config = dict(
    num_hidden_layers=8,
    hidden_size=256,
    n_experts=16,
    experts_per_token=4,
    d_expert=96,
    d_shared_expert=0,
    hidden_act='swiglu',
    moe_layers=[0, 1, 2, 3, 4, 5, 6, 7],
    router_score='softmax',
    normalize_top_k=False,
    routed_scale=1.0,
    balance_loss=0.00294,
    balance_bias=False,
    router_z_loss=0.001,
    n_groups=4,
    groups_per_token=3,
    init_std_router=0.0121,
    lr_router=0.000499,
    num_attention_heads=2,
    num_key_value_heads=1,
    head_dim=128,
    vocab_size=2048,
    norm='rmsnorm',
    norm_place='pre',
    norm_eps=1e-06,
    positions='rope',
    rope_theta=10000.0,
    rope_fraction=1.0,
    qk_norm=True,
    attn_scale=0.0884,
    tie_word_embeddings=False,
    parallel_block=False,
    init='normal',
    init_std_qkv=0.0298,
    init_std_o=0.0298,
    init_std_up=0.0298,
    init_std_down=0.0,
    optimizer='adamw',
    learning_rate=0.00194,
    beta1=0.9,
    beta2=0.99,
    weight_decay=0.15,
    lr_head=0.00813,
    warmup_steps=591,
    schedule='wsd',
    decay_fraction=0.628,
    decay_shape='pow',
    final_lr_fraction=0.1,
    batch_tokens=[65536, 131072, 262144, 524288],
    max_seq_len=256,
    doc_mask=False,
    train_tokens=850400000,
    max_steps=3989,
    dataset='wikipedia_en',
)
Below are experts of layer 3 (counted from 0) of a mixture-of-experts language model. Rows are named router (the router's row for the expert), gate (a neuron's input weights, with its number), up (a neuron's input weights, with its number), down (a neuron's output weights, with its number) and show model dimensions 0-255. Each number is 500 + 50 x the weight over its row's rms, rounded and kept within 0 to 999. Numbers have three digits each.
Before each expert's rows: "gets" lists some tokens that make up at least twice as much of what it gets as of all text; "mostly gets" lists some tokens that are sent to it at least half of the time. This comes from a sample of Wikipedia text that the model never trained on. Tokens count by the router's weight.

# expert 3
gets: " ", "o", "a", "-", "er", "i"
mostly gets: " Sa", "ina", "ul", "ia", " York", " Ni"
router:437492481421512552487453579576523508541519420441527509463431538503385494529503456581496422516560560423540464558426536524543501496584538477458411558525486564442452461494561501436521461539568607508398535461512424571538573503628466479511449495581584519506461467568477530460547503454497474514455445457499461481493539471506469582456536493471495549576413566469460576587505450536471448383518422517535515547553439505531498460485479521538599471421478460548499551558520527476534489446443530480421528589378483534536531490504503524533436541555598540470468417527529565396540492493510633535521536506465459524446506444525532437516529419594434519542470494438436586456507512433545474506459443532458465534445441420564548531455375564518445526514469525481481443509417426533511561548543482
gate0:480552527547462578559474450536501467494471460371587455501492569634485536418448480520449543486549560498456453564450466582539455509512520593562421464594577554531471412523509470484550492509615517510527497467512544475582476411436582522488452517571445507519452469518464467437630576473512511459544390480475528448474416516585497545507537542499473521622585522463455546455510466608501406479511447502469518517562545483577549432497506502449522503562444501451371593568548525408481493442494477587451493474474523521501536579444536535509428411510514522508498508520570445484470484529515472413583448574526460484490513492486466494508549544569512448480365483523453458569551470453500525503512459498548524613423459548538481508494478553579467483546531575499515472610506490437594499523515553
up0:527578460500580532485518413613497469437471492491445459551468369557512479441447463486564618534513471498580492437437637439530565520498585450572512420643476468540563522527440541560503530557544463480503495433455482467498512491507500473446462449572442536548415551372460464526581537509490577488559510540488589442474410481580538494574478481546499371481526559484495484503544553551437463454455510543478499510487572549520502495551531524432506517541452505568493561550473434577512491466447597533543521568494549510490478509527430542481555419573564486546497457464478427455432552583498515520553524479453495528548506563539411512520474398589505459522475502554521490513448443416422544566545560477562551494485484528520425505507456522610521546541520547612486442517504616478555456461491527
down0:472546510531514492367464518387464502523472545451422508526450412470407404501576460494638487530475472545389461557510541471485508514445486430530494509397508554509564519516465506459523520480461493426593539599487493526490570551532450503468573519529492460529525451491451395500482475560448540595387521457476522517494523534491572453459559446508502466546336520471499573474477523486504387447470462484452472459536584457395527524525513476490515383488458459508480559575570509591491456521467516575478469558564495509478452456509551502480460429479560471474507594417521492543440567465560424567515509482539492378508531544471507431496519544536499438405523468538428490523505431486532529531417555435506371458510453505518429462479557581502529491607447453473517541466441569480449451412459503
gate1:537560482500507629571466499527510461598591467520480430510484494491491588609473487432414513569559506440453523527484501399481566471512534507522459510553584502560514399429488525480498490459509489518559475471607557441497452514503499541513564463514483562518479540461496489445426500479530484462493428520527571498525525483523551415497545475525509543496497528577434458547570395510569463500449562489524543524527486564460607398459523484458431434447445502417547471612505585442504472489530490480605496489575455491450424416551499455436504568504442435457477511638472580406551541465498469526577598525413497439437449477469488506503512513478535497506479482536464537513541529472553451348416500424400448557523549521459464459498523496605501555486448520583479456596512548530615474483491591
up1:542493535572493519501570451534474559500428397572601602461493503471596527475516437508447491519440522509426478487402579498472525453531554552515550445457499529479470487583557475405523566430470514530547377494487450574517479496477477526504446615498438513502524514498590525570466483415615396484567436493499590500547447490515437488493487597543576518540551532487476559488489505492478588526390513464492545425539460503526536591535375472552456505497562521473543459443553523421498490497501426466532399495491466564537489434583531502495400489474445536473492589523558508496458392493535627526493620518485422506436483503509476409463537516458543548403486525570495503455528465494498427429509458502532532363503557573451500538547506547507555465540542519403470494406496475519536491454502544
down1:556469467454494547456543494418588501426505456472513511491472514558423552544443472340472508532516569519599443588481411495546483546578572507569534403514598560447550461464477486533557530440373523513444423441567457525592392530499477498476624470537616577484473472473443421581532432503493463535484459545426499562510501449485408472445485462531493560457524489417483515463447462455525568563502560452467503548508487527503567539582523538528545562492507517508449494573530546455453422494436441463438499492561526522548537474536446549512480559544515518545491435532474477516544479364514495507575432495546488402470510429510488469476572555430499489567484501425435493540426493577443482520541509546411541518491570481495515512516536560509500534352513446540360536528548549526531511510522448
gate2:458557542516495468507426547470466533528529569412561508474456539541508518491517574533417474546429492426611490423457562415539533513446540518498515551604409479533401533489473473567471537522498447462517568365473503420499523523488520449546453453494519451454526536502530666511476535419512497586524469446483503462464545434516535502592520505614450509487557441539478519521468499489497531566547388470524480519451510518485557482388529476517450522473509608530516616488518540455582583410611515412452534449460542551625449543465495428533493456480551409553508472406510514487528553486482515460423437535517428448467509520429527443521375514507549457503557470604481515477501511494529503595534533548514497533566464470423530549484522528451542566412503540555563555532454521482589501568523437
up2:381487469453595489484431563494578459519534337365572490449443555605484547531441462508401534549481517449559452489448608565486558498506516492505565554471456638600462451543555453534466527535543452522454552459511503516513537478520448498548513461495583526537480543575538453504569526524420502545458457479521452607489591539466520547518436516532427634530403524537483514505400526447459538511471455544583456499528481465567472475391506467509550538413487483553480517453576535432478529416586423447462571545442422550538440404470484515444456551415551414451444480497457500453510516501450523481535479502539509494445511449513501452476524488509442517593532456489515555595520522494512507534486511500449549561484543428534586539503414509534488527461566518488511490533529479495531536601588492
down2:514476414573427561468554410549557528451485551513443483538523493389482487505562475428565488381532534536509553487453529426495492597472479501536501510468488439435515497495509541499560475488479497495504503536515445469561377501523462478498544641514422448443534504376588499492549451452518572501530457578540524518528468513507518512418532451442526477566502521490499504491535433471494548488404571467452610521528536505463614554581410497515511457521528476545456385472449553477484502515458521669551492412552533466498483545467519450471462539543539622540486527474561541530424462572553522517464494519474601409525523567536502519412528461424512515463442531429447410446451486589517462463516573500528460424427564530529513444527633393441553470502458434492540503539543486493497517422508570
gate3:591565535467458546502536452500512536467523525454563492520504506490435535553534456435475412500541572455546441507554390413422470545523428476465462475478528586438404553475592482467434374502456518479487498470521515491496472535477550491542481494541610467497543472417534523534627451559512542464421556538389516509561466441389553426512451549389512450533482559446531498532492426471413413442494555500516624566504435589538520428494468489542569435426516505570526435483511568426515455473471503541453530619505472407470569476571501478514523485549606434516518449534451562498456489410546503440517611516549483428523479420496439433521502519537383481528560422524494461466410517465497514421542501469471467559486577469471485449565455594520451485493450507468529462485498472491486497537459473
up3:498449493453452518535460513437488535489443514474543490511354486410560519458500530568427485436380448629536491511507508504598502463484512518405505547432430434506532386517472392461404522491511486444515514546442483571483503453458494643442533440528558550485520470509581465397470540484441539597538556344547466493498432503617511487578449495460478541553386519529558524478559472483534425511518494526478466459488507494476471467514454513412524520511470565480458573570512502489513498510475492495487528518528578580525504521399436501522558416437468474487533469517507506497484477520579420456527497493445541494526574548466448588462469427543363486576475529512488454534568514516488453464520543478515450441495547516487553559458553429525504552515438530402516558631581509579575500411518516
down3:492419479488477501524406465537487546452469477614426559506493457543427515563519491453468561484505491476542415550410531532476504448542581552613531495477408493453510470486504426546548540430457488494560467439569543459504438399510442478517445443539438536474468461465584428573451338392484465430434499566568486480521460525487534545496477541497551577430532529489495485554487493458519583493494418560504511589542491569511515554492479535484542590485467562492412510503459499419433525486522450651490492479476491517650513434486510469531444494510558600505458458445450468584536479457533460488495474507533496539490410514426587462517572451434449532548601607457474471596519544563536462479531540459505480610564514477539523419440386476485441446516537537542549464516535429477478507504475531
gate4:510474518623426552500585480621445580521466379448521502435513489551444464538498460451428504518614456473514557486496528525462648458507620494385565467420449578459480445524539477531393505502514519545481537462419503480373500528536494486480460556471464532540468513516490506519544437482529534414559432475486508435418535370539517552514522492571514509474440556481512501495577398554442499532541477511469433504524366447558453482442495493496498578515524534531511507561500529466495514474463417491496576555514461499542483492561405568476406496503482508448586568509477532472544592494488552535545501508483460436442547456572434476523483457496496443439532477437531603556456542467561504547562470448546507427532480434534394563551491455478570424551378478469524524464445475431560489534539518
up4:502442465501506549477402578496479405513532445366497506602467493464438462465543467491399494473447527490488479387512505471444474499568398536562505498580548466510598580468466575529540508440520530404473495494581390462569460536465506523456569538475484505463562498509471561516515558464536494554519437557504418486482428558554507545502363456395422486516496533518507445563499471479539430551492631519515527514501433524435504442411510465503399526561452532515542487474420523545621517542555435533533486455485568519495515440435539575491584483564452513519456451478554475526481507453518514552517533540478539520531466558409612508492464530583501518429432462443397457486555528512464453517506437484515530527470511573516521550384532508432363520497571557585533437521446455532546554455486554
down4:487531519497522542484481489518427573483464520492483493614420385463450523507329437569512546444549547460495497499480547496452511438406450508463492467463456492470464485522537541583453444551568452535584416575502548457526574516535501598515490553551524468550518473485598475471595511514598538429525538461459513504510510464445524470494487467428520575628479456456558626497484504453526501461558481471507522517512529528487509510579537526455464438593556560482539544511507490504450484538528492517485490493460434534522485490455531435509505439527456387536451475535579485547404504485392537553524462610507627453526497612458551453489496453551494400662488479505533522432542575468518465524540395464466474529478483488575386417524536429462488484550505475592492602546467434551511506555461457
gate5:449549528520546518440519554504514550488549415462601471583455481482505471485516532571509500501552496566420428467477559435470494436500418453545455502502505525458539458459485540528382514491500381482473427474409574466484466504523495513528582486460518437478404504428550483419639426472523462469515510470534326475447566480621462476509562500574520479464494436500585520465486487458464510500530455487444529460507376426476553387533515533444528602468464449442420477495540573498599467514544494514464525555463462505478507429533513470477520435559514478469525550611447443483574486499520549560457604515389474475551472487472505607464539528493495487481487605442496443469467578473515514533538469545441386520432532396531524442569449491410523546509501566482495472484503432560487469574475587
up5:526437493595466543489549553515500516486535478566470532459474476519578541518507466510400508461512566458481478476624430536417511578482471487455505543520483482560397511551483501564480502497581452506563583475512562637429473451433504528441521527617575515531544549571495517475500392475503631609446400501444543502571551532461483541479549581482479484500459554473519553404370500576495467547472552538477485586543513517479468472446508510562574456501526480512507509527501555455500468466494511517519544514500475517452413513432531525436454523465472519503474473558529482417483385494542551504558417435521441546536552534562487427607501559510471476552528338572555542534468510589562423458469547390540570422517477528412451536477552453494554495496547467408518492427509441521593518547510522
down5:463563519442466455521428485556431475592490537550510544490570486452463472500405579487532386436493553520515528495445483579546443471436375555460452509551481506605469542468553493547510540500496430484498442556543501554614501544496396448483418622458456496505524426459471447507525532539553514436350403582454439489553534482423583530484513476514557542463531553522446551629556512414441542417559357425558498481534456562529508514579481484489464522560512529476493507479416476550521579520423606469450509518503490522529496518479423428412542457486509458498505467568504547438489497462485485502472491536503587565528456583458455488474466417526517414524521509417487530490515503411503506443493522522550449373465550493527495563494474561412412520490534478531449539461449475489458551576495509
gate6:537446535425579506499523609422440385535476613552560532531469459474484526469552518401567510463452515504587575514487529531533461537469454593548464476573457485477652497471552490525428514513526571594524494461531542544503520571535452547604461539481466549447485436497488484520489538433458474523518467503418402523519513536548547505466533497571432485535502540597441454571527425589419578561525430572468494516514515490458427465436470572511532452450567508536513521532546474497457512446507553451481531411529515387428505462517472440527497450482538553478428486506501612496493514499423521521424481565527498470537546468513437497524444513584524456514478473410620558555633457428413320496516422472505523511551444488536532422502454536596492498467502476495493547517499531555498462495569466
up6:521421530444503498515499551539406528501467480510420552477548462532524552443397532492463483448518557424483553465453514431476566539489544530479504327497584492489497595534496496526515552476602622505566458522483499505514460403500558518478509494511332519479505518398418495495483454404446579542531439516547537544521548486469440510504524500562430511511415615506514443486580531548443510493462438584545533464488531613357496509437436532503429531366530535524544582517553566465482482479496422518455497486566499465597486428470435501486556479479555535455483484548488478524527460521549507493468495469454490517526560432497497488547484494452525481535564497544510445513498495550487557524423396493495422580533495529507522612507484451347522537556414489416474537472561430527541476608469519
down6:482492450530496456438530527391586487562487499553471520477584559498505537520467470467449553492467449596477564439488511431445507544435539469474555545473448602517491479497430515382602478589440444520498454542397467530535419461452584523548465490579530560474525565545436498442535487487438567521487395434560587511493578520541503444458424416538538509496502577458474500528521496436586402533463494526520473496481485566522491500623501495558586616550482512500507547542480473463552482493504464514518421553417469468542447483551584619514521539556557409485523473468524540574515474531461558427449467522587459527515467486491479506532581477491476595540537568506422506497513446587322539464556532552443445531516537464449535449443390524494517538428497529542556478495491470557536449399532476
gate7:472544448502476498523507594507416522471562479481425491491534491524443448456574536468492569511453515416594577586486544494519450541456454595487441512537469540479502536445533521496602503474502559500443436484423500615592584539543410529520461509392508487504455529439564528517602529524445503510469559565543502424538625485485533499419506466515463427568483558478476407499530537572533501478379417534433528404441421413564570544540521535558493505498404422550470551442475432600501450477593365553540417450451455500561569482459462560567457477525523532503411490469514557488462535402541493487478458496481480516501452466540521471425475391469520491458533548512514423428439467478530479477537485523533487606567492487458412496492480458538516556497551514464434451492424553563512510462564543
up7:522484489475408572479503508510526437543434513456551448447446495463501600479522499494460568530449459388553513409588486418513557492548513524513514641502608476543446568506488512533483475512530541458533565464489522477570506475567441509562547511508407468431558404530508471542505504471533461506522420474517496554482443502499426516462588536520450459517530490519527458455551559559484467489523508471611523506597486444454578516564535563549482458427455439471595494527537509558551500527466493476492546571560558438573552436445500512501400469410530397513564433460535464546511400426388509362442402485556422507459491536461612526480432570620598568471370588503542442458497579468487496487464435522524475487501492522523505508538502461536476499532533525507481567448564490420574491519556501
down7:544577438488476479504403521483465510423504465504520496573445472387466451459470520549554490490565507497448567499519480463454557511472409450419446469533417473524535534611486540566495409532477429447504553567482404480594483407545441442443508461524480501514559425502466498458545486500598526546535502456456450582559527479509587455460453452352592522419486520568477470480511456464541511472531509459439475480499497477394455434497456489524529467488490483379577555464491578514483499479452597451466511532530545464543362537597496549583529499483490460483441483417512522464496513500528486413535538547529483482421530513473574539459519450399481386480522531480460555415500583468482552523460514451441474545506628433399519496566447560546579546399432441574491504560418480457479516486486505
gate8:485441490525532594461453474487461497470529561502481498431463634455515543590437447511522518471556450485547501556366498561462538551449534466596540447594528420532420570486573482579463490512556389480495494497463488414570509493609535483540523452474527440415499559538490490463508534459493526439497545528363475557389458475381443453522473516528549589502518490455439481638462472532542461542530448468456496522487515516524412544464520552632455480484576526530494484545516472562585528443501553457435507415396519501531484477470543516466456474472470436496482454529442444491442455480526437409552568467413548527466424453521594522481526535447557419512464485544428533484365504503555487517513452480443475452547568505521545536520485451505467452517529459554455494531560577509410554501421431
up8:452474465523550580441512515410503579469415494516535409459511404585498444475600517598542564488511455533513448508457497593489643474363518557480439420486481543459385484492505513517424504464516445511508486503573472556475509452467532537505472470529436544492443512442476494487489572473504525468532522411543520533477529511540445514432424496563441534507433538637396417469521501530428494601471403512496516477507555395523508443511529484478491460438531533427574482606567459589392481480579493526497486487485513536465605469512453507566538510566529543546542629465437522477475479543510545501458555396471576464541500514440556551452540472530484471446571418558437460530533462531612494486493454423413512485471541547569542580473507434550471542450541472452474536524501537493462518500580557
down8:531567528495476437471487439463494453484570577509565524493433523572493464516477501423515416448483517413505581544464517459528538535508556406472454471480525525498507466502461562567454562452541500510472582472460441521498677495523510502510552528563430575563473544490514504513407546447406452524547505514394528527487460386489512446563636413507625524461508426409429472515515513392500441397456499483420517425494516479565531507549483640510444433567543402499450482447501418613572446557547512492557428458579484544497392442518582481510524495477488500480436521501476480434470518486529481506422492482406520463477502471566510533437502449486484490545467385392543500510563508470538501567514445520501481503463482450522481479545419575468504483462485536518542553467460515575526436459454408
gate9:571502536470547369450478504561614496446490476421533358526531446570409464514405541445596472451498520386559524511569561440582449557525491456592510471557525515498521546540554448496469526479532540524460450544410508510582527541567451480549499546519450530536346527470523524438553457428596547467444422576509559473471547516513531517420459458640528545563531526542468444579522478570531484482449456553620507497512436526390507421513584512516501464508413503547505562507511458454464494585528553422490581486491534518477529378524469510492557508500542441526465511561518543490547501498526505545572549466477521521521440532503536472480534472452528521455498497488517537436557502403526562562607545510566483536556550515459510433489503448519441548541531485441541449461473545482490630514544567
up9:534351477496476486457499437470492576537467459523456478470483545568499507466509545538536579449463489544532538524591438536499475516561629553426483514388543476553424566487547530522493545427466528461503513603477486444449465475541521563581564546532538457560512460582580500497627553429479579520448596513440575395517557477488526493389518467479558511503483565543471451456468596414519445507426460466596450439487479493515500462427560508553489518437473563554515505478507501398491511521502431488458588445570523465511499578457473509542500444419510519577545476512520484506580516392495516553447612587596533431521477564432504549517406489490498569527540487553533490531515506477539405465492461560511493489460539494520534502537447462455488523597424601481494477541376554402453505475548483
down9:454539454455500499497538543544535415565504484465501382471456543452512510468539533471438512508504532469450526456525538501506506494546484442550453487492453473497506570523468559585493543448536547457467445474495484452508492506477509555502424476465487571457536480386473499475499409532473394511489469495569447574522417448535419510452547523445569514498487481480506412549523538429511435430421578478475477549498517496608536483509566483558484477559514473440376474508498554415454430498495518463582391552457565557520440517486505508446466436515521535560584430567472536422377583470565475516416545554452478568542509497561548507494500538395426504585540492480549493579538488573518557467469401476586446499496517442413530611561505577538520409433503532418490478517637534554432585603390449
gate10:513438461375527547488451531504577513561536508392488505477476494603496473588531451443600480488482518473432519533519521491552461449443396488539387461400496448575545502516519407558562456549532500568347564576514541467563499511506440457471464463458517477489516488544509513475496550462395511503455535464491470461570619542445496519552519485517467451413504488520442481541557514557417514508543485541558517464548430608542548499478481515499564574285516457493565554531558534511564483485569464517582497484541479520482525439503520519571534502505477516432479433631456494389426554458478584468630484512448483452482464525500542470488452521469596492532424587418513529506494512444532452450512511441614530547457468527543467499473502511512520504476417468572481505548511537526519534573543530
up10:496581478536511592452454455397504528431470431574481401472480504629505528499441517529506497524464554493561507506480435531530530505499351410561450501472446485542391555536546526409480457545470559535392437544508466501521439512528510526505400448571516441497531481471516488548529535509507527464473489546545457469613464592493571501549485499464484428421478471483524433520536589421527598565550548525548523495491597529556570490457529490563484572458502497406601390521410453581446520571521417453526496524541498553446501444501455434546478553497485453533575552556446552491573480517543511503556466521524506513602515538591493545414397536462568541487518483520593525519526493496551423544501536497548487519561437540505404550423551479477596540467457476537488498429454581558402513523461531
down10:505436452449535371537504542481568453410426505493435492521537512494457527524523556490404433527509426510538560516511424477546501389476524479528548502405524473492492458450445502447528470497504494457462508551483491416462474491510490425475521453465426539601602499486421468552482428559553518432428532559573527512510517577474543535527512604520479425489614584470592497520510574591554528501581532465504494440622518530480518639519491411525461568509489450543457610516467538576560476583505461477470520488524509507427487513480486489516502482565527613429508545534409476460571461453485532486546358576553525532479547528464454521441534445536427497445572507485373473464503546572504525568456521519607552452575493536485516456548450515467422529437527531559510524526487388428457568532511478
gate11:554509555520440570434508629564437608602512557429470470444541458481577612446562519463511545500397407493552461494434381424531520489501527427472465465520482483601558534444575440505480499514521536492469491562454532571482512489497455532468599555500544470511490580578541572467511494505545564418511426539470424470487465557528542443493516443512447515548536465473541479491554475543538469609502504526427403492573484517465542449480479594551627549537465462504454522448464549571481509480459433586524468454555582495414489454538535556517584502485496500447552546553534465448422465521471549480475601518521491421538500440474485435443424494466488547570572538398526568482533505514458588554393493527448456538556551575510451477512469476481414491497423600447474497465406503491487547473520497
up11:457531500446478441457601426338493417567579419449426537575516417431527483554562523488516539486507438520489532550480509385451551478546477494501474625479405508454496420481500489596464508508399538585494460545542480490482554486400466507375515540577501587486489492410519496491523431504512484510528561453623491506563475502584524487514595523559593501500502475505526511482442545468510464381433541491589488594457426476568451482613565545418517521448604462498509490550441486438558488503485539528592495576512495533547431540455511418498527523531462476457572479482482565479571576491444453519504542445554486493494526443518425571598513516462566555511493528558586596474518516431502440580498548531510513537493518483509507526508480476576544481522502484518490415529499459500549420499501414
down11:474484472446440496517528520523499456609508466378636565569401493438550462572423491476542467569520568561419458535409507464438534487502491486553496507477578547489405384446469555491484469539487434502451551545419489500425595535546423471462456431511505630473491560557467462404501486486568498553566510542531505491532487408502469499573490523533576503459536444559467457578463496472490531473578413488495585540408479536499491549426526464421457552537528444518484406524493390551486499450423547526474461510475493458516541543484432517507484514538495469510361498486367559545505588470517543487482585500515517518507491516469513520535536461449564545424452438555478485509498549443545460436513460524417480569406436476499457442515488596612424532415520496523486512513542498474540427508590450
gate12:449526550415544520475534483458514553464450430455552525493339471512582527545428459467456448490488501501482535518629448504478485369480548434517447459470456558536482560390430429500595552517549455488538524549487477525456479517549486486501525502498541464467517482484498412547521423518573532553518485579425543518551491480439451474465481503464515495481512556430459450460497426537478529514457363572576480511527448471495385421452596528451459467466411455553510495539467430535458537503427421504581529532461479549413502559527419547544540533393401498517517465469494529473537532425450521554475549503533572424374468523453431484583486534469478610473459541471441581475561487409604456500483489399482482546452458486549502565503533553520469544479494534392568546543571478485555517545536561
up12:404522503407488557494477510508483534354497500549505401505472432516455513523472537457441512512445441594514583567492465543528549539460500515512477518437579499482574472481491533483518539485574554460490484482475564429425454533485499442455518510574499430535456494385472487549546486463438520478540594497495536503566582461530458505478466612460532437484483559482495469490497667475447562493472493504535547479456471575467393497520498482552554574505536573550571595520523507526362569486535467530528492529453555417510494591502466598573462639504357475500474466552515547472536495448498473605500475469511498485395446484555436484480600533479537499551459449501459491482510508480497523495548549470474469549447641498539486618418512504580480592465494492485489490545572431490570538418563436
down12:535456554558388464453505502589392511505443454558519492497494547575486430402463528466513501435539484547529540527454509538583538499515525471540512544493432561447478552432562452491495549563589503450619465578497470410455479572529414493479572427549521550499501498554509475438469528477530561501529476507460453547571484542463498567548478476509530432437477572599504449495564528418438542482533519470546557431471517557438553465509553517481431586465516417467476504528507492592473457553416537573517454531579491500456462493562516469522447528461535611562535506621445398463515504450488504602540477520539537542504498577453425470424528561434466511606516495479439456590397490527496390604467453490471475526445462469518403571514569545443479546518568454500411449432464515464574468575558533
gate13:454521484539442504483554536505515480479515581352534458480487555452577499497494485503535443441488498529606413607388471439520488535428470451450395503552586621558551548529535492480518619571439452516485533534537489594432484519553491447541429472469594436574602501473489452518553517476412432461480556575565503414502450548476469452504486441528440502489574500498442430448448567515517506569493384381428506548589527492447479496488500567569475491473504441593421562565535522454448496452441506528393482550523458507491469559446464536500546556419466531514478436540510467443510529532567463564566484524494485468475426546387465462548543459572441477523516514501572491466473556485508465489482488493502485596510380467564501489422466526557494512513512511514521542469525542419437514534618531
up13:532471491324532550549462477533433523507457513570524471473549523530484466501567423479451490426543519503462504408473599487532392486516442515593489610532541515478453554516557600495640490483443478458574527508532410537582570512498432532474440482541434480471470526563421512495589483497505405473542499541571424531470490512490562522484492554535531524463472504584478477526531510516478462527571473488647521491496526470607451492487493599508541470520456522537481522566570469516538458479453477466579608354514511504482462524614581569500534432476581484494468399531466403516490534469479447465525506462462460494528487498469515530517483510460582455654495542505548576524474489468442474491486545462506456461425611452583457493456546507536480573493490506512463550462524558533369467478587456
down13:578514517430445597491555539485464540527490530552433508547495479505644485408487473565490636487519547474484471495544445493455450479501564493553531458472563498584440468453517501459617504479485551480484442478484516488451562500593511485507466565524528555481466428480555432320525591449470465576544441507534502537484510474539456500447473455498467570594487414399444494471459591417568515484435530516480601439505469460367632538541454452451435533487530526564493491446469546590496600457491477445488502428487468492578493498404485408450455546570512434581463480477462560571500507452513479524460567489478458482463503520538540481529560556489577463412497514465520452535540496525443460458501380442518514438440495458551470551499488489432493570545542503501551501472366477584505459490523463
gate14:471568543480473439481469631480530412432447535488499568430533510490522490471510504539377491556531563454462442503550527604457404520418479518588464528452499397463518506556518472464529473445451528462581556696459510543531484471557481478505513478526551559441463482500434554413563566464440528430492505587550442355582549475493513571499559522561527491517472541479519568555513557500508508490478511531403499545524518523533441487446526513501601567392466515525482492520480528511511398466525555503497528507462393528515449472465567466500423531520432504494588476506639572508501450479397540473633482476466464509536493537441442492589572522509530526455521516507457451523529531599482435445488506496559444619477430489493552504477501514612562481538497540501463474518459469449582509436544520
up14:391552531468451569554396548584457468525461440480538469496458444562479567544457480541447456483417508469580442474426492453404517480453575486485482452482538605545601539474514505466581493545483573496472436513503409538516465518425460549454504473546444551475436441434527444498505539510480511481489409477595481512575497443440411461462572568535444430480423544469501476481508466578458526485554520546517571590362491457568497561454482499520471527391505537512413518543510435530501611532495496524541509537509502500513443507445405554443571461485436542438497437550615545432477483521542453492433508490453528527430537440476477496418530543516487515553528412609491527447529420505514550473551517448534539362463548468426491614509461451442358483548521476490560535517522454456455476458506510
down14:496528521496470535549561477453443527423553434547499378409514485546555540533523465443416471502481431566472511419446492454476385464514518534459480503501438390526511517491538554475448630529515561495505487569470504426524502468495576511495437494461482479591524577409520535449502382471482514472503510572449462490483475520500477537575520456461509456488422599580468443587633466421497493495432448509500517502477460489473529495505447530532509466496568442506513446470533592580508463428463578504577475494486496560445548510432487539487443625481493497529518539559486588415428420475434599511439521427463543473471475539487460449535462568470519533463461384500474495497591440633455415537459487580559510518470440453546414491359508550437583421448443452517508507529541535575509475476463495
gate15:468512435525503479529417524474497563493463472503526546473506513553545449520544480503544544465464472454500516518456567580549521522461557420452441423533513476583494466553540439537534473515485458519520452535456335509497546462588413474485412448510543504502382521590495564448601491465537364543542502531525524525490532470485432420440397482493515414491492600487470537504544482522536516534447553548476460508564408494428419485497506485544463502505463425589493488512485543489487471535535536472488448599451459526547469471470552445513470540412505455447477392517394504483479499428521511576470560530503480433444505441482506495453501493620598470508429478363422544500445513474628342513451416461478529491620429450521498584429539504539480491565398480527515535471469490531548585495552503
up15:580557472520454529497433421521551526483499609540450491505481555527527499491533585496557462459467385496554462423465516432474567521473531437488494417493454591504617440543467603470461411546533540491539410559459453383452477522525476515541475384446472530504428477522487477491497481491505353506532601535511485553590442460524488481516475508476514457455481571534490518485511516398579546502500509513520492544539473500460492558497581485513475543604539470559504574507465592555587587440511528482542544437484530485567562562531528369463601466532487512561420482516458500564554589530521448506405540506496523405453506374514435505473511495509523483411485528422519525545391527404565460470441463462468516541527453446517483607560458498501433515510446593540532444499518500582510593514532537
down15:555463435553459500578566538587466483591554526454413474524506512445509417490528438407484435491443585467513435514427507436511416513533562465563465498506531491475488433517569488518519523503534431427471372528541593437469462508489568576512430577475393570515446450485541566483427463502495447476495535481528566524501502513514475457511518504512490495514588496585501483485569562521480540535472538451464531473477533567519499438570600529529511607572543487574453486511528562554588534538420543492566547406476469524473565408405539456379510503598484512526438484443390519435544475546476478466491549574521546491434573548496461398501506511544452573551558517556473563478492509501534532451618472475604540516507581576493414438588527462424489446497552501515524473469475543423473510456614542
gate16:589444471478487560539506528569444534466432486529473502560515473380472475544527626504494535468513468497529464552518580509536481481505458486488487454496477495472590477529451501419458476474542557439419464468503548471543596376549449561500505459564449439587479507509495486502541550547522540486371410462546481505516548454528428479442509435553508522466544527427489477510446475565328544510374583555520500486591484593565522488460578501506571611540482471509500436559553507555504505542510531487476531505498613467382552505499478486550548502526491464397572471478491462520397506511583588505581488508452472495583555458564470443464512476556483466528424531463547525494518552453543527589386472439584494453572456503512449468575423454520486524537377553473492479467545436443608494512491519
up16:537561552454469449511423551562488502561493512515489545500482457488551530433575492412482422463551440518520349427438504442528442489533548470411415578512536543525535441428462492445479485481503557390516581519528545476564518477563464497429493576456416463439589502503452555557466467495433532563485475514400498551467510528454515478463487464501546510553484468489475552583498481491598599498481471460539433398589506495581400455570454529505545493440549577456501535615456534497512519498512482435516521395417548400402467523604470563444496530568453509487498463453464487550431540496517537453445464456512476504521428553568516481479456470539496500446463616463498500478454478489532552448424530533625488472409487498439546614437396472436466560529525473400557458467455431509500540461507498
down16:433563562451513468493507485558504511531526488496636471513491519486477460555500550552526585512542406430381400529592450413457522449462476493397409398552454518499586499502486543455514502534498517577496549453475434522473564478416553456557508557531462440524481507554543420409510538521492558447503551487451569473521515500501504588492494522535509529541508434504503400486476500494460476539480472477498485431515551535488510491459471513415475422544475534490497515565494510570584486550466450362516578539327543477400442552571515521608469580511494508449500468437405546468377426552444473470549538467562501442582556526515481472506472538483599430508571612548550560449508540530465510515473493514546544559509461563533517545559578422476506613532535479505519519584546413505567538509505474